Below are experts of layer 3 (counted from 0) of a mixture-of-experts language model. Rows are named router (the router's row for the expert), up (a neuron's input weights, with its number), down (a neuron's output weights, with its number) and show model dimensions 192-287. Each number is 128 + 24 x the weight over its row's rms, rounded and kept within 0 to 255. Numbers have three digits each.
After each expert's rows: "gets" lists some tokens that make up at least twice as much of what it gets as of all text. This comes from a sample of Wikipedia text that the model never trained on. Tokens count by the router's weight.

# expert 8
router:180105107100151146155091140099122121136121151088141117136108146136119097139093143149153160132148125142133148153157115105143185163157119159155124109152102158107125135149106160123130111125091138176168134126112127089151144176133129157131162130107136124133090102158140093128151151131119098118
up10:126070142121119062085136125116162142149112155125126125113108099103172098110099136141145148121127107114130138209149126154139076101126133116116082166112127115149115153149088079155096164126157153136135111151117144136156143136116115144117131089128141099082154177127131122110134117119113114131
down10:135150126104125137152140130138127118111129163160138138127131155127173114095094181140127158149143185135079140163087159113164145140128124095115094149110108190108093114162122121144147108118088135099156092158123118147140120122089150139161127107169131103134119139119108104129184120107145147129
gets: "s", "'s", "es", "as", "'", "ers"

# expert 26
router:119172121109141154141120135147128080082116158151135134153117108139129083162130127153100130103122131116106149073141133120111128087139134113121099117129140108118145141100113092147113082149115123066123172094148161106153122154122132114176147096114141098139116139124151120114098120136118110107
up10:124141156123137106118138125147101128089128145132100131068083150131133147117109120092125129101077132138161100092135128138111148128122107100117107117081114107105132115107081123143106148169157078162085119119124113133145145135142099163090135120097112091107135138116140092111152121165131119133
down10:096077121101122128097104113099115111178165112103177097165134110130106120140155183118106158158149135139123172133107114104162084159115179165164119109121148110131139166137142176120139131143118135102124129120133158114124145127136135076108138130128135133108175101124123133165092098151119097145
gets: " of the", " of", " in", " on", " in the", " from"

# expert 24
router:142109142115139144115145106124149170119112143136133139151131107137136149125133115083120133167124130123121087151149127140148165128153134126145088120163135171113133124128119090116124132116144135143166141131104135114154103137132129114132137175092099153132112115089115105102111102103138216110
up2:134136131102118127080135143133128162168142123103144163118086128121102132111072105133169089186154122129170132163129117116142118140129097094169179154100109116152128101133132131110136112162156188127125102118127116126129131129108146118120135117117148117178172146107132126112115082146164144102
down2:151166121160177127082122112122134113105153137132096163137120106114144142097131095130092115118133130156102076131177116192136120123155143096132105138096117155106146117115175150141134064139116054119159119119149081111125135139113111127150142103120157109088156094135140122145120116159107088122
gets: ".", "2", "\n\n", "\"", "s.", "=="

# expert 9
router:175105134099107133147105103146128115090116123191107139090112141099143132124138122120112120071081105162075120194145170148122167131086090122150121155077171131112181163129134124116109147154126112101139126155109118138122129118108147085147104103134137150132153111136126115130179139098113114143
up0:156103130130168129142163147120147086131131158148179143109160124089145115134162154102130104172118126171149095097146132115124119108137115121139138146105119098131141159111096142090133137125154124103115173155063075154157108129169101158117142180128126112138126122162126094147156098147138143136
down0:140077127101133121096152137143123108110141136122119077114145152182119122124142144143139143114126158115115148122157134159148107189113144175079195113094135132119091149108124130114129152152075172140137162158108161100137131094106137088154144110125131155108136090117104134141087113199118136150
gets: " |", "-", "|", " |  |", ";", ":"

# expert 17
router:101114133161101149094152114089126133129111120094104126139095121117136146125153127123133127090138147152179172152142078113094169145139092122106146133141122153154096109091126155130150149100136120138099147102126128122141145137100165159117107103121091115110192184159115094086140131097179105136
up2:123128126159141147124156139128154088129116143095104149143096105117158114143174113185119080134159095094164109146141101170083106131103150156097161132165131117135096143131150129101125073130143111131148118152132116088147120137133119119168116144104139114136153101145095117134082139097097110118
down2:117098129117129154132163125167121177105121122158136129160130132169155105144123160114143152107144125105112110176119109107129135145100132094119104101148103139159147128180124120106119144094112077149118189152128119159153148159145142142138139108123134106172095096087094110100130089135122131125
gets: " He", " it", " he", " his", ", he", ", which"

# expert 20
router:169108091125146107127106154069113140196136121084102122147139154128131151119141112135132099166152142162139077136109122149134131109131153127116141132163124089086103113106132114103099096103111165094102152139144126154135124166108118188121190174118144166117152087158123173142118138142131172128
up2:137085125127176136106141103121106150163130152119099150124086154117134163172100147087142121080097101148121097089102109127149104141168097107133137150145108136100076137096096142165108130105099088155132128145101186127092136122116154122173109104167155118095107124141107162119168106135117121176
down2:142094107135181118146128143135121147130117129153185138156133130120173105106145164131146119090212125134126179143154159131142141130113147143118136162133135120128161103105145121147136144108103143119155105178152075146113153146110100126109153120148112123146133124137106130163116097134172161137
gets: " ", ", ", " (", "| ", " in ", "–"

# expert 0
router:075152110113115094119108146158127157130095137147142125118131119163123112111147096101114081118170170128108118131084128106138088099164115126134147172139103092137122133102151151152129128105133155125117109141116131095165141168104147095155095122100135139099114151169107135146130154088138086087
up10:116134141088115123086130142130118175128126116112173107098144110155126109116110122094134088145163102111133081097124091144165120146106112122124098114125134138128135120136124129132155123116160126145130125114141134155118115100094100106133141130087150137152127133127176138096109118083087154106
down10:128081114152160102090106134122133134127127157094114109107127146133157119118131138054130094122142136140123106118097141152124127106110065092154153135121138188134156186148111157101128115130138126103156118150143173112103152172088139114132131169096155138140101134102155133133128113151133096157
gets: ".", ",", ":", "°", "′", ")."

# expert 28
router:160131145114135177135121155106115118130147120121188128103109161118118141116132158101115097144097148078158111158117146119120160158108154152130138127079126137100097114135148121104118129123094115150109116129142142134122154117107155162101146108103119165128131136168119137175136131105175162120
up10:110139139114131084108169095161146122142131124062164067125134111112147171146103118169165124128098138150138090135110095160119086134138162146142105134122103105117150149146112139107177110108152140129157173090118104136134098132146109143132156117129151141119123155122129156121126170119114090117
down10:113140100124111118107183148128144116158121131114134125096110068163144095145135142096132136132117118147134126096132128094097131091143151126148173155094131150115139148113188117139162097109153117130149167127164122122089153108141143133131118164124121120118136155133084138105119108131118124172
gets: " | ", "–", "; ", " ", ") | ", " |  | "

# expert 15
router:133157158147120099181136113155136089106120131129126139101149151104151100131137116160154139091123138112123140129092108114086091121079096129126153152104136132129170119082126119094125136182107092170116119105134116139114122165100136161124147093133187108101100083096137147172096133101127109100
up2:161108137125093144162134175136166126173121112131127136110090106088112098102104141137127111136103096089106138108148102146123138092143109129100133115136138168172148168112132157120126103143161133118105091085115107138113084133112175112102136132116153136116113139114141134107103138136128144089
down2:112139075124084131101107118131163093072106123133147105127126158106137109102139147116151130094148108152151121118135200115146095175163063134165134165157177146133117096079109168118139159167065115142151153091147114119134106126155126168164117144111150142100142115087111100138138121103115088092
gets: " in", " of", " for", " to", " with", " at"